python train.py --num_hidden_layers=8 --hidden_size=160 --hidden_act="gelu" --routed_scale=4.97 --head_dim=32 --norm="layernorm" --tie_word_embeddings=true --init_std_down=0.0556 --lr_mult_qkv=0.5 --lr_head=0.0193 --warmup_steps=68 --batch_tokens=131072
Below are experts of layer 3 (counted from 0) of a mixture-of-experts language model. Rows are named down (a neuron's output weights, with its number) and show model dimensions 0-159. Each number is 128 + 24 x the weight over its row's rms, rounded and kept within 0 to 255. Numbers have three digits each.
Before each expert's rows: "comes before" lists some tokens at least twice as common just after its tokens as in all text. This comes from a sample of Wikipedia text that the model never trained on. Tokens count by the router's weight.

# expert 13
comes before: " of", ".", ",", "s", " to", "ing"
down0:165139136102119138161085197170161114166130154123081155121127122094126130097089118142137121170161154128125093137130123138122125154128164115122106133160136171149119138183133121123137135104124136083115141150125130163140130112119134127159107126136094150134118184138146163089122120124138113121162146152109149128134129121159155202123122133143118152129149128152114171093125120169137108131136149132136105123154067147197141124159129125139115166097139128137154093062127141100123124142139137
down1:118129191113149173135126111129150173114125110126104149134140126129116109094132082152119130139129092141092095138141118109167143103101171112138112098130145156090155153145124104104103181125111110113129125142099159136127122144126107101153095136121128118140142117122066121127048132120162145137151143148139175097136145135142156106097121114082139115101097093112131109125135165136137143108083114084117123125158123166122100149145141181133146136140102154138116132123137115150089157102114060
down2:142119087123140181140164141175126103121140141152119081146120141137122113108102157142092147124121107129122116118151115123146119113161106121192092155132147129147134102109113099117100120109138121108093172138129117140113161165145115124124098151137130081102125139107124168169129186160112113135119121146116094100166114158158114110153127139149142145132092133115144146164158148141140151119150134170151166131163101101141097093097113145191105156170128139172121079090139109150133116099154134
down3:149136075108098139145146121124129130119131137181134137145123173108118120137090094103102148122123149134129142078151148089108116132143118127111143096093150160138124084132178135159142131080152109089119076134149143158138133186126132125125101073116143160164117128163143113153144116104120128146125106140157150099140140115163134101115123125115180187112136153143120123113137145144101124209106136123109149154128095141109103110151150134130148095160138151161106154113122165156144133098096123
down4:146152114146140105116130146145130133169145147117140150139095141124131097114111080182155089132102174118093094118142157126113130100115129118126134154137128133117123075128099178132107144132133143156096113123168125139111171127143136116155163176118144124107140119176148099108118150153114092100127133116118126127140121103126128113109109166092120139128146114142134095090121175177148112143123107129085061081096097139156154086127122147084099096106096166168130163130123115097136135147101145
down5:130112159134100129135168130157063120124126135115099165141093125107157118102089137143068125175109153135150130153164139153124114174139132131134109150123137085114106068176123099151153166168142158113109150165106102118137118115121140119085081136131104140180107130115143138151095111148141114166126145127138142114112137100134119153141100154174140135109115151102106141151108143126144160150154088109133164193090121089124151138151113131122133097139112127112144105102150095117136155117147135

# expert 2
comes before: " of", " and", " in", ".", " for", ","
down4:112133152171128101101160118137150153138128169130107112116132127130147082110146112176139131146172154085137086146151154103166125129131106121112133142182106167109123110098105126102127099157080141128107170130115065104162123154157119114122102172146131093130064098099100130115181153101141137145116113140099121164144139121076185164135137138127150131145133148130151150105105143160138115097152127132106136131151160126137120124123143112116121145127154183132130179150122147149107127130121129
down5:110123131157138160107102115135114105099084144126105164124090151140141106120130129140120109132159130092102137101113150114122089119180140118118150113132157096131136104107106140083110150120087151122169152153104101149137163151125163113128110126123140142108117110141194102152149144097143114122140095074138126099120100119126129118087136084121158107101133122091083078146102167119137150094120117139093173160132117090144146105137117120087116192126136147082133115092152123128081119110137144
down6:154120160173161121139110141154136127143110138110137151101116079123175137120089157156130119131126115121110101133115175141082117154149137119150137131143137128120107132146111126138147143073150121147140089155159117170099107131113138110085137133163146145139085118141170117119133127107125120177130098137111080146120122076120118137137156137104134097091177110130162132102157086133191143109126079116126136141121088075176155148142141130107135110142145155110143096094135099097083124106143105
down7:140147143146119138103106166140101118115145141135135137127105113161168139137148098128122121132100150133156149151152141107155082118120139130138096145133165136111129110178158068122122164135136086102124095145113154151138165136152126167135093125079096070149152114132148141125149129121148186138126101129154187176157120112144140105129116110074142127116116137100152106116092174133130147123145160094103140132110106129131112114140154127173164149116128154127133208155109149127105140102101126
down8:129118091118112097131111100141158141120143083131160088172139088129145089111125177113117140121129087126132135146133099146179139146103112105122157123159089165136103107120153135114108133191105139139144147124156157121135114166125155107123124112125131133144140117144108158111094158118131142111138122147158169124114104117109121165130174149100114109106113092161149089114116085127086108112122121133195121164156137203107108117118129134143148154124142096153127160123130146186108115122133089
down9:131123129105134137146076123085131162109119113106118104145131121115117159126106110132093172147113122151171123125117144144116168161123110095091095117129119132094164113155115147143146110107063120128121129109169101131147131146084122158082095126146175165168114115152153135123157132144085137101124140135116137143090141105119081128137160090118112096170126143137138130129149115111090138137100077167184104141106118097100113163109094168143131115119088117136110118165139146151099159105115144

# expert 29
comes before: " a", " as", " been", " to", " not", " in"
down4:124091124130122160124127128126125091117108117081095116126113146120142141136155128119135165118125125087096119086176160147090145120133126129160103137127137147138118144149112103151125178161149150071126157132095154082144110129164113125092152130141078128148135112097097151126168094100084145119165131147150154158119129110173090116115099149111114111145104101130150136075111130104095124117086114130083120108151121127142135108156122092115112128145153144122157062113130097141069127096148128
down5:131167132160115127073138155162177159134115122116106157171050134145151127120084108130086148114123109127146132120169110103110154121117112120095114190109122104084148128113152108115155129169148108115119078149135100109125136113153110129126163094132135175110136144129083089127136102099156065165119135122120102118090138115151113113143120135143129111140141160133161113140122163134133100122114074166151171111110131127136136142137131140128116154106128080133138102097143082127120123145120130
down6:127137118151146164093136092132157134156110119142120100090120134107129105148162142188098165085130140112137092051123123117120132133113082128126114131167150084110146106109128151110159119124142097128106119135158102102156119132110114103145160152118169096121079149130159149130117100101135123088167100120138112143117111188155141091126126096121097091076126148143131135119149143129126154121147108132124111169123097079120106117137130151096085135151122113105127131118062123096126124129100106
down7:109170123109120144136125189138138157167130144150103170116083126135177110076153137159127149134084118153126093106141123087107097124159118117140126149158158131098143128145156151152116114148090117160070143114165118145120146141084135094123102130114141109137183131135124125135124121128082142120129114115162110098144091102129096136111100149159134150102135120158141151119150107179164076090099127114139091139112101159132110151135132121110154116082156105138111124130107074112135153109124139
down8:132147169148140107151137157133133121152108148142131147107152126130158125144078144132107150068146104110101106153132149153163155159179110121130074131147104112150100131122092140124151087125103144152131143130181139143100101101109119103130104126162085133136093117158143133123117116114149152177107091125103151104117141131147109085126107158126118142147109148095174137136165147073087174162130145098153100141118109108124157167130084155153128117126104165124128116111157108100126093162116136
down9:088146161134126143112102165122139173148152123134126146124101144195177175138154148120118085099155149095136100109153131157155123118184082078146152112120113167118112133153162111125142148142100121132116115128128100131108163168129148112133116120140172103143148130171111152106135148122125090093154154129167159158096127158121116170141140107124099112144079119098126143093116133121141165069143112105131120139170109126108106136098154113128112142116117120103108160145126178130118140136132104

# expert 9
comes before: " the", " to", " a", " by", " in", " that"
down4:121128089124095148116111176094124146104101117079115075133089126120166112117150122162095141082106133160090132085112134168121156140134075122126149117149116171166141146091112125138151123132136102150117150100143140157159119114108121140141117161106062103121080133123153119154155107135139155148130115163132133113121149093160147120097115132112141137144121106134108086130147133109099118146103128155110127193132125098069148111103108169103133133107116106132146131080122128090104128123160122
down5:172145162152138150088108124100151152173125117091125164144114146099136091136122103150169135101164063107162147103102149141168112160141130121130107107120122161091142093151114141124104101138139113187142080115129147131111105125161125096100166119131130097133157146100150137124115159169160134161156105090129121151128140109153122079121126153126089180115123101116101152123148154132149136135137117117101149135129137103143144144115129091134084157136184114159141096126160090113119126135123149
down6:136140122120194128118102153153095140211102160132097129113105111146147138115118111156169116142090117095105112093145122155115140141136136148136148147100124123099184128111142172093124111139113108142118148145195111075118126109133128101138135146130090132112127121129130109098151108156161122114129102096139160150131137146125092144117116138145163147126125134142122155150122075120117142159153137150143115134170126196124178150085147128093126164147156094129109116153165127124146114149096110
down7:146118108130143171140108140091137085118126138185137123155148159128137130081172149142068116115165133190115122152149144153148139149148135114104111103170136150166127136148141109126131155147146076157129169110092116120129130141147125139112106102150092128159098128108133136170134160143127139168150152139127110156175088140145115130124100130138102168151096131128130094132111141124087126130178183141118109117112163146123121140160153115131139149108161145075126088112118095144095143132163137
down8:105121122123161113129124104114128144152119128140159173155059098151176100105129109102081104094143141160096123116157136145091098083129147147169073155157099123130112120118083127133155124105162128137091104132124126122141118157157151126118103124113108145097148122129093132159149127138134119127087132193146124124181144122148090129098121113141093084145119134139139133132136152145108135131143096138152130095176077135117129127109149098153139152144132080156130119147114131072139085137123125
down9:120163137099105164125136088089088137097112152140131106145131111130133087131121145102137105155151131164162132136148101117124143102135113136144162090146136132119164123108130152207146109124139109149143123138153107129118117097143170131062100117098070164106135144148112140165143134139163139145128091196194150125094138143145118153132131126148137143139102111108165167109136100131109142130095102122163159159106143109080104111159131121153095150096125112127094153129110135137135121115136115

# expert 16
comes before: " |", ":", ";", " States", " 1", " 0"
down0:167118141133157097108151120069126148135117099129126136144138146135135152102106152107080119165101131081121144144131153076119112096152146115115151115102149118133153157155092141133089129096151115128156091108142135143127104120143134169116125173119115143119098048174142179149078150081125116140146102131116126115074165091137115136118163122126144136138126124142105147106137092109092141094108084107129145157148142125137140138078130109128114107142122162141124121114090129135154123077141106
down1:115117148147137073119130099139152137132136099140147115078149117157128124128133091106121141120128130150100121102150133124127134119127105111106137125167160125103099130151111135106128114103134095154099093110129132190119084151167069170117174147129106160144160149120109150146078116116081144146107115153153157158130128134082141141073123129122157133133087122104157130114155162077109124149122100157183152185146118147136122120099168118137154143140143161138130135110157158151104118101101115
down2:134121130145130140127111133124184129140132101108114104125150141094093104093165122098090146120096116165169170093162148125105098125091108145112110128101111127143085156134126112117098121118093155141147107134125120112113133100147136161134162104097163120161149124107119123114137078157171128122117127112141135113189149129150153148144099157079138128057134109072132151116100162111124107139106121142187185130121155137143139101149134117136134085131161146116163106151131123138089124124100141
down3:104114069116129132131099129089104127207130097148154138145085146169140150156130136159153126074112140123132122163166140094125069125146153122100139176115130130077144128109161125093142129141165103099116126136129140100109126156150160125142074138086153136122110112127159153124122147139117087140110121123139100148157170155100093133097160107160134147133121120169152142153147136100105156165120118158130142097131109112127131128134086140134104119124099116146151100133115134165128120133148180
down4:113114124125138120115140130135111149094142150169155118146116125172146153134113142105161173134123165145143108096148132152092168133091098114115124151126147109114139129159133116135161088150183083115109092154108124079105144138123123141116146156077126135137105144134112111095141155181140126141124112134077130094124139121107173091153077090205127100097157109130112125118128099154142111146152125092090135119126129125130116135109067072132129083138129100125157115122113111107135104122138127
down5:130111092132069161082141156100145086140137096116145139119098124091107151102127139156071148114159176134174125112135073140139159097106127117137118119120121113104117104120123149136136165144143165106130121149153122129157118136106141141115083162133141088152117167102132137125158143130138115152177154128100137153140132119105140171112116132120133075098118132133148106132147120126133080117142157133123110129123132147117102161098117079141108084090158110111101115102062092114137130155130174

# expert 5
comes before: "-", "\n", ":", "=", " Phylum:", " Animalia"
down4:119109123112155115150107172162158140185130129108153117125119126116132142124119163109116098126165137172128122098124108108101114102150132116159138111153114153131168155144150115144137138116129147159142136138119123089109112144117111128139123168136120130098116077155142101114134179102125163116181130120167175097132070126088134122115115182172142141103145155125099105139143147116078146119121136130136173134106112145087157052093104130141094131141118115110135090122122113100153186130111129
down5:154089103173140122154126136111124083112162143147124125131126105151106117113108096126164094153108103101093174095115126128150137125086126139104160171149124137140105116137197155134136127148135126129143126082124149124164140118140143132136127126153135120078098113109130130117177120124169158087107128102105137187102163089120092115152164119112108106140126160154146146143165136106154125134156121137114107176136108157122142131141116150121140076107142124120158178164134169160152133119142076
down6:123162117161133178124105158142129163132109138112097170115164127126117108119141101168114094126118104158112157168120108140133122134167128142100119134148150139120108100131173133117152144143141089137147135145175071140113108115156114118095131136134158147156117134119137113129142098134086127116129180145100141085136109119138131124104121107116111153071106150116078155146175119108124140147092114148148142110121155135081135127127169187209129118113131127129178146127155139136168162152150123
down7:130165142117115074080129141107130146161135129123101158114131150105167085114115117153127120133103118071106148136107114166111147135100099183124161131160108127135156116100147109122107147133128117123132143124124154153117088145137151099106110116135093143138130133095134125171126144099081120132129139132136118157102145130124152161103162121125118160101059146119127163114102107116119129136156118146164062127127149117129112140119116171151149124119113177089102101112163132191169075159151120
down8:145134155162104097170153124142125098119101153135110102136114126118108135101137108111102119137137100144123133097147164146110129157154099148114115130126148139174115117149120117148135090104138173126140100097148106146124128122117143162114096100134121115107128160091123136114068165155170112159090091097128051124138115098087114132109117119119137173107128141158121104116078141109127096093126132094106131166109154135151146097107103187147145182139137142117166107152134152134165141146173141
down9:131131137163174136160141153140142144151122129097071121104157125141090133078133141139110084102128095117158133164099117149185096115129118134099152097161126139183122096082128114088110101104148131136111138157133100157120202161085110123140095144166111109112109113115150134134126116141122126150111140133170101121143161126141165104095159121127135150151091140128129119126118116139113117153111098135123106177159158137114161125115113139125133101153107121179158112137128161111121175099135095

# expert 26
comes before: " the", " was", " is", " he", " a", " had"
down0:179149149135150130121168107137141140127088138102098113162098152136116133092115152110120163107139129124149170122129158168118114166049157136132121165152136127159126112130166175157098138114128141134131097157104064125129103099115118119132122141129095121114139116118156126109124129120133106161108101050131134160164135137142126133151112143144109142131114093090130115134136152110130175087114116166161136141141096148129099130106139159148128064143159151124130122138156164092150109099132098
down1:141148125121097131148143110155156101120119063139106094187122087097165138151110100085144082131108117110133136139152114080153117146123105162143101161110128111139132094148156148080107171122162145125152119153122116085139105166151121130149118132125140110143133164151122112102106122159146125099137138151123141135105139134131133116094154128147145154105083148129100142121162137128133090109147138126113167151181143120137127112129159067150120124118168181171105125123179140123124137103110177
down2:093138160172096161158121134124092158160121160095114140089121149113111097139092114108136134115119150110144120144125103109102115133127162092074089150134135133160151156112157158124137090091134146117113157150133122148154107135139107111135114134110082142122109075116131115135137117107103144083125093119134144120146150128130093184096117165109115086113118111161080120154133100186146116089127112136128131069103140121098118127154119129117112120119148105119156145157107161099107187152098104
down3:093126131126164160126138127133114165182117149142103139114124157118142102135162122129108153153107079101102135124085125120110158059126106093125108150119134094139137113134144149129167162067142130122132110146145128089104096138141110146119130083109094084112146121157114126117126106128143119128112141100130150176099140121160138116120114123124079156094180131099113129123128146087154150152128130155151117136168151110125121181119145141114068137076110100158134140156136111126159144118107075
down4:096103147116117116134130149090133132121152143118111070156145103072129135093132122134087144116139102161127106141119096100132141155108115143146140167113124103115181098118133158132122140085133101070122107109117142137083088162074122119077105127147093145116141149156146109100104131151145125156123152121099129120110133183107110166163071110144144128099099109116133179096153127154122142104142112144145142151109153122131130122111113098108128161141142106131183175133155120109107163126142153
down5:126123098139088094146126125154087149141130132137136119115122160126123122142117130152171136140172149120169138111126122137068117126156129106110149081151121107123099186136161135140160124122143108132113136140132180141124153152153164103124144119069133107164111127125161152151144148093115110124133128098152166122125138098147112134175094135116139150160133122142066113133126127114122120085130110139117146141119110133131077133087156136104109149140163181167119099107155079134089094176119178

# expert 14
comes before: "\n", "|", " The", " ", "-", " In"
down4:135122123179077149145121149107113093150143134176143171146152152153131154124154144094127101168191127109128137176144124136128134124158137127169131115100101142121131104138104121134109127077137130096187148130141130145135131126136099178129126119123113149142125148117138127121095112134118162149104114154146120140145096128088128133128088161118141083114122118156135173167105075086114110148122158066142129112139118115135164121075103114065098176137134152143137134143118095134112117146127122
down5:107156150146138108127152142168130137158104109137182177170131164139113097138130121166147164080132125123125159139155145111130107087129137113118129147088126121111146134112140141098156136154151116166117098119130121131098142130182118145148132137114146099111105115143148134123150128139097126097098153063122125138111146133093121128085091081130124158137127076155106102158152119109131102144181115103128107112102144103171133124143093123161130113155081121127108163086132122092121142056126136
down6:155103117143075097097111103137124101150097129113141079127132127115109106116171110138120145107075106138088116136149148124145145135115156142131137106151121149114138113106126065155139095127100100129115111071137150112143161125146108140147147129121205144121134109153101137153134146137169126123127094174162128117150145116128143140102096081127142104099149139118124187122134133141168156140156106145138136136090149143132117092118136130086101170119143112161119128115111162106193091106093126
down7:169143145102089145122137114131137172159157119132121141154085171130130141158154095127155091090148119159126116135146130139132132141141084134121127107137118101089147161131139144162093128138129161161163127123140129138108118105104170121189101121142142120170112137148125103090159110114113144102136151171095165170150135078144110140137105110139165134124088110173133106141153134129137142133095109169143161096127120116082157110118162155138164164103102118147087112065121136121130152112113127
down8:123150115144146082142131135116169116109108134121107114075132143132115103114169125094136115130154146081133140121129123120105178134150083096093098120128134112114086118149104167094163081164161146155155177141182111149102106118083120089147125140106148135086095129131123122151144120098155158142152140155104125131132108124125109117108128136163136121117096167103111087134073122112145138107170164115120132123167116143139121113107134127173124127129123164073157133142144097095150140123118082
down9:144121176152126160134106120093166107099102094150141156146168102124145088151127129141131152124115113123111163155063148132092181162130109114126110145125131137101121116138155141159121163099179147111145117103108122094156102099127134131123111145115100184103104096143161123114117091139139119161099150178129140079126159150086144114099129155129096124149108146122172142108113157104144148126075121144168123122123074131090142156108113144135114168091118140158109141147143130135130145126134105

# expert 31
comes before: " the", " a", " his", " their", " its", " her"
down4:095111129151136145139112166169107097124150143138170132155091085115111144109114119126143125153095131120112127163115168113097178079161143134096138133120177116139122120124144114100095136152137115110169168094146175154083135092173150142140143116129135141126154161171140150100151107129111094075143152160133136125113126146154150145140104110145127102102140171141141127123140115165119101110089093120105135102108135112126169121125107111133072118110133128131138063104118127184126098120118143
down5:162135109179108188084154148157108106161120163125135098140138121138125069176157111134184101111145140139125105174142130142164111129129139143158119122125136128162091133155152152136134129122122121090157137121175166113133092068147140124052137158098125125134175165141133132125137111144112126193135130110150081092128096136138098128128126124133106132107092102118130115128100149133149105142130125172104122137107154146112122118141119165133121114183119118126131131151157096116140118144132142
down6:131153089182163128119118143150141127129131115094115103127119108139163125108136175120128161127070119146131133095137139131128104132106140089074109128134133122124102100094148141135103141180154134123139110149147109125204127130152121138174151095161135151114127060074100124111145138109079086106135142148134119148120124139132102142131156131136158107122145087099167103141151102119122123124164136108122145154118116140138152073092149145132074095127133141171158156135086152123131111119145135
down7:175137112123142113132113163126073158141131122103099128136096117153143134090172134099122078100169087131151112100101133129148154145144140099095149121118103091108127151104109104120135141096048136131131119144122110113163126104089127124121115086159119106124099185078125084137119108123097081155129099133134138111097158124133135131133103100102087154110096162150102106160114093089119181131132120121152117109108136128137137131097167140116118109131096160106143114128138128126151166116127146
down8:088162133125103137139093138109145134134121115114098142117132123144139073131076139136111116101134147106122136134132136153155102127122142123154062138128095108089167125143124113166106083148156122112114134114105085086116062084151150145107131158134094153080100092146165138141115118110138168099113176121107148124128137145127126143097110143149149179178105115132087119157124119132116163106096145135125132102099104116076159104112128137154117090136132166137106103128102113112116111123141087
down9:101127096124092119106140076119131108117133143135130135117160113115090129165163117102143101095071142085168123124121124100069099126123084126132136142121168108154162145130142151112154125122128146086124148142123127102156123118133139139109133102128086146110185124154088129149135139136108152116078150089114103087122154120162130143088116098158122095097156142104109127154063163121106116110088129105115149110127108128146127126102118120092141128088157128110132111149112106082106130064125127

# expert 11
comes before: " |", " ", "|", "\n", "-", " %"
down4:106106109136149120114129200135120106083133123122113119146146079130088152147131140147125119124161122100156128134130121115109147136173096129131144143130109119114130129143115143097085086112089156126130090164125092124103145169079156129120109124104167102129142187143142082103128105151160133140090086118109153128103108182109110137120117127097133125079118137111122136116166157141147135123152159137123131152153119118171126080102064133134146127146135170129088119113151104073139124150102133
down5:143074175114157136136150111130115110143174092090114101123111149147173099168123126151154125160112145094086080135140137131167121105144156093123147138114096132160138143116132123122141127120123144130129138130152126110104103161114147149133112161135145130142092124130121123152125139117105115117115101142099111064140127101142159122128154135109148114092153126113118162100144139144134067134137180102095109144119116156118147095091139148204103175101106096145128156151076110091098108135154126
down6:146122116123157107143150150119104106120130100092141134123136106150145102125163123087112152117178141109128127146171143145122127139122133188145114135104121146151095118147131113123135144110085102149107149128147164052126106123133163159134107131152109142126148123103119126132117110138096162111142130118117169074129140082125084127128104090148138126154112157139122140184142116118126128089086114090125111155076195184123133140086162175141141142106115148131098107145131133109165105155105118
down7:124117115119118161138147108056159195124128131119109105092090100125159090181123121102144146116134123110155120125106114122146115157143154129135116111117096127150114139106103131179110091147131140127126144128118133179124172136151107162152077154080169104121136109137128137104110133155162137115110139117091099127153089145097144104120121115095117122095097101156116160130124166102147121108172117092107117110115151152158131144103117122067137125103123134121106151082091132150111078124122146
down8:122131158111081126121124111185113110085125107129130110076123123153172112163101134131094113119153136111140159103126123132168069128144087151106160163121121087139114120118114091119135146163099121181123152121122119090114143101123157138133138085077123125147090115182128150150108143117113148103171115146114138130118123162144147178122064125135134135163128119120154139149106128138139107141143168145107096086112148106133146124140126113107160096097097125117164144135142152117137131189109142
down9:106115122111171098154108181120122137080120110103145101158112151145136132144116096121057133139136145180162136118178137128124137069128137143125121139121132091137103188136107113129086097116154146104103127084128131112123094112156075143165161140155114145131113109102112138182130113106150109133114142130122115133182132125105121141127143164166125137120165136117125145085096133139122122140134148122096105110134135101160122085076114137134121158089107159164145147151095103145140140109147148

# expert 27
comes before: " |", "),", "–19", ").", "–201", ":"
down0:083090111132136163155131101133108094137141126136128160104143141097107129120115191151105151112118151148118123111170126176110115101104096126095117087111136144104153158132131114163139098149190140147118154113127116114096142110117171117124139136089122119097127118120128113121131119117094123143088186091134093114077160129147103139128103112099169113120159120109116116087121132111142119139166168115146117128116120133129138129082119076104131119133118191120153125126136079115186167112104141
down1:157130115121110088166102123133095092150171115113120147125108134125107118118088147159099151129118085108121108120132147170165094109107162171115162100092142109154142140137104102149095162159138163123151133125095160136151123110150092111145136137131103107139126151149149088117122125098146111134117133129162155113159154136095118135151154140110173146141162155101157143115155151075157086126114112140127137104132068120165126085132168133165161178158149171147102132120152109143133101135122114
down2:114151129132148154153110134139117098177109155137150142123120113122064087133134097133113136094097065136083137095135128092133141101142093131121131139131129124117082076141160070137154140120110137155121110123118093116122125124155104144139128168118092097138095144121145135112100089117106122094145113115161085087133105119129108126118125134110098100136112121129149123174129135150112116174116101120122129151139142152172106095123110134125133077161078107117094159155155121161078159154122090
down3:106136100089136145158137129153147097138135126125134142179131120151083129108147101124124117107142143159153120154137111168136116122136109077158102142142113100138093121139159099134165100122168131146140157143137122132119115148161163174135119098121114115120147177108119112168077145149180132151135105166133129154143110103122173121162128119106128130156138123137136130137136120176096157181169138135165093087129093128131126111153156160092120145101170099161139139124165151142134159145133061
down4:168109139122140128161145110128120091143143113141126126114093161147140109137124115184095100114139155113094127115144144099101140110110123095148135130088145137161151121148121105147114110103108162112131127139151135113142181122120164122125140120114098106180114090071153168123184125115115122167133118094139153118132123120161133149136143154151137145168138097150129134184120157111121181098116130130088117147115117132104182129071118163107151128072110136114106104088146112114162105098123171
down5:108161094145155144139140129146137109126125100136131123184115159176115105112146133118105148114106083135150103110139102153169110106118116154146129123118170161145145144114181134130149144132154140100122135105133129158141145138126136108122106098097103125148109131096107107129176140135112129156131145104074078063179155132109110117135126132111174159070091125142112116141148107123114150106130142105122147152141136152129145117078124149183102111152121113159159147151114152165083152157166098

# expert 22
comes before: " and", " of", " in", " were", " which", " but"
down0:155129120095163144063134174135155099125142151141136139153146127147096131166131177122131112156165123150110170076103125130112177143121125123098151138105103122115127119117121125118142178131162099147094111106130136143077129112145143117093127123157108174158155162172133166140115142138115106155163147140157108166135137079155193130123146157105130128125131099138121124133128106141121115090107127111129110098162128175108127149114174151143085135103170115138103098165134136118095120125145117
down1:128172127131176156118127119088166114132091134155126116096109141111127139146172139142123099139168139113178143161121131116114141138145108092133094141164160137163142094100102120128116132161149120158123103135110177115138124147103092104099110072130168128130115128112138081154134163089138136142124087162160133107134172128138123116137141126162186193114120101120148119139158156167150127102150146100141106122154113156119090088102111113147151168109133106117073121130137111125152121135110123
down2:131154150111148187154096141131121131140110114133130129102148086138137090137087141114170102131065107113107126086122119152132160110125134104085140142139098099089108114162152101132152147104144132127159149146107149097066117129115136144168152164135144114094109067153157111133130148117127144095151114151123113113105145077136135117127106142120106100100146140103124155114117142134113136080127166117112087127072128126100140086173112124125153100119154114082113139120121192133121121134134139
down3:134050183103129105128122144065092095101132134144150137125129104135071188139160149104118135110141107152095109114148121139169152094084129120107095145163133129119119111184093114116113140119117097123134089111175129112151154135143116151112114093109149133147140088125133155134130147157091125164108106157141095128139122147118086085103119124127109148161102122130117073155090136114085139136146163100137124100093134134095135121110142128119129129130135119141097152111106124100126145121155116
down4:132144143122132136115131084102145138173126131101120109106111121124108092081123080110145121172154105153148111158110132121115154141105104148129095091180103145131140130134128125153135146147104121173158144114127111143126141132096102114145151114093147127154106101090124180110114168089136132096122109147131163127143131084180113139166124102123142192150105088104157136130160135114127154145115119128081115113079145142166153108140091166108137123139119117099103176107073141107120110095122145
down5:118118111120133118104105149109131085132170101125159144143153121165159104140150106105117139128097084117141124108137136093104108101117140145078135113086126130097137144122107122108140154106102118165096073100157120118122146098125106113102105158160118137099075106180181153087173132143159133159097133075141102109091123139123120153114129107163104169125113141122139145145101123113115121128116130108148205134157106112148158162107102072103124119148122144129114118101118155145122148111144136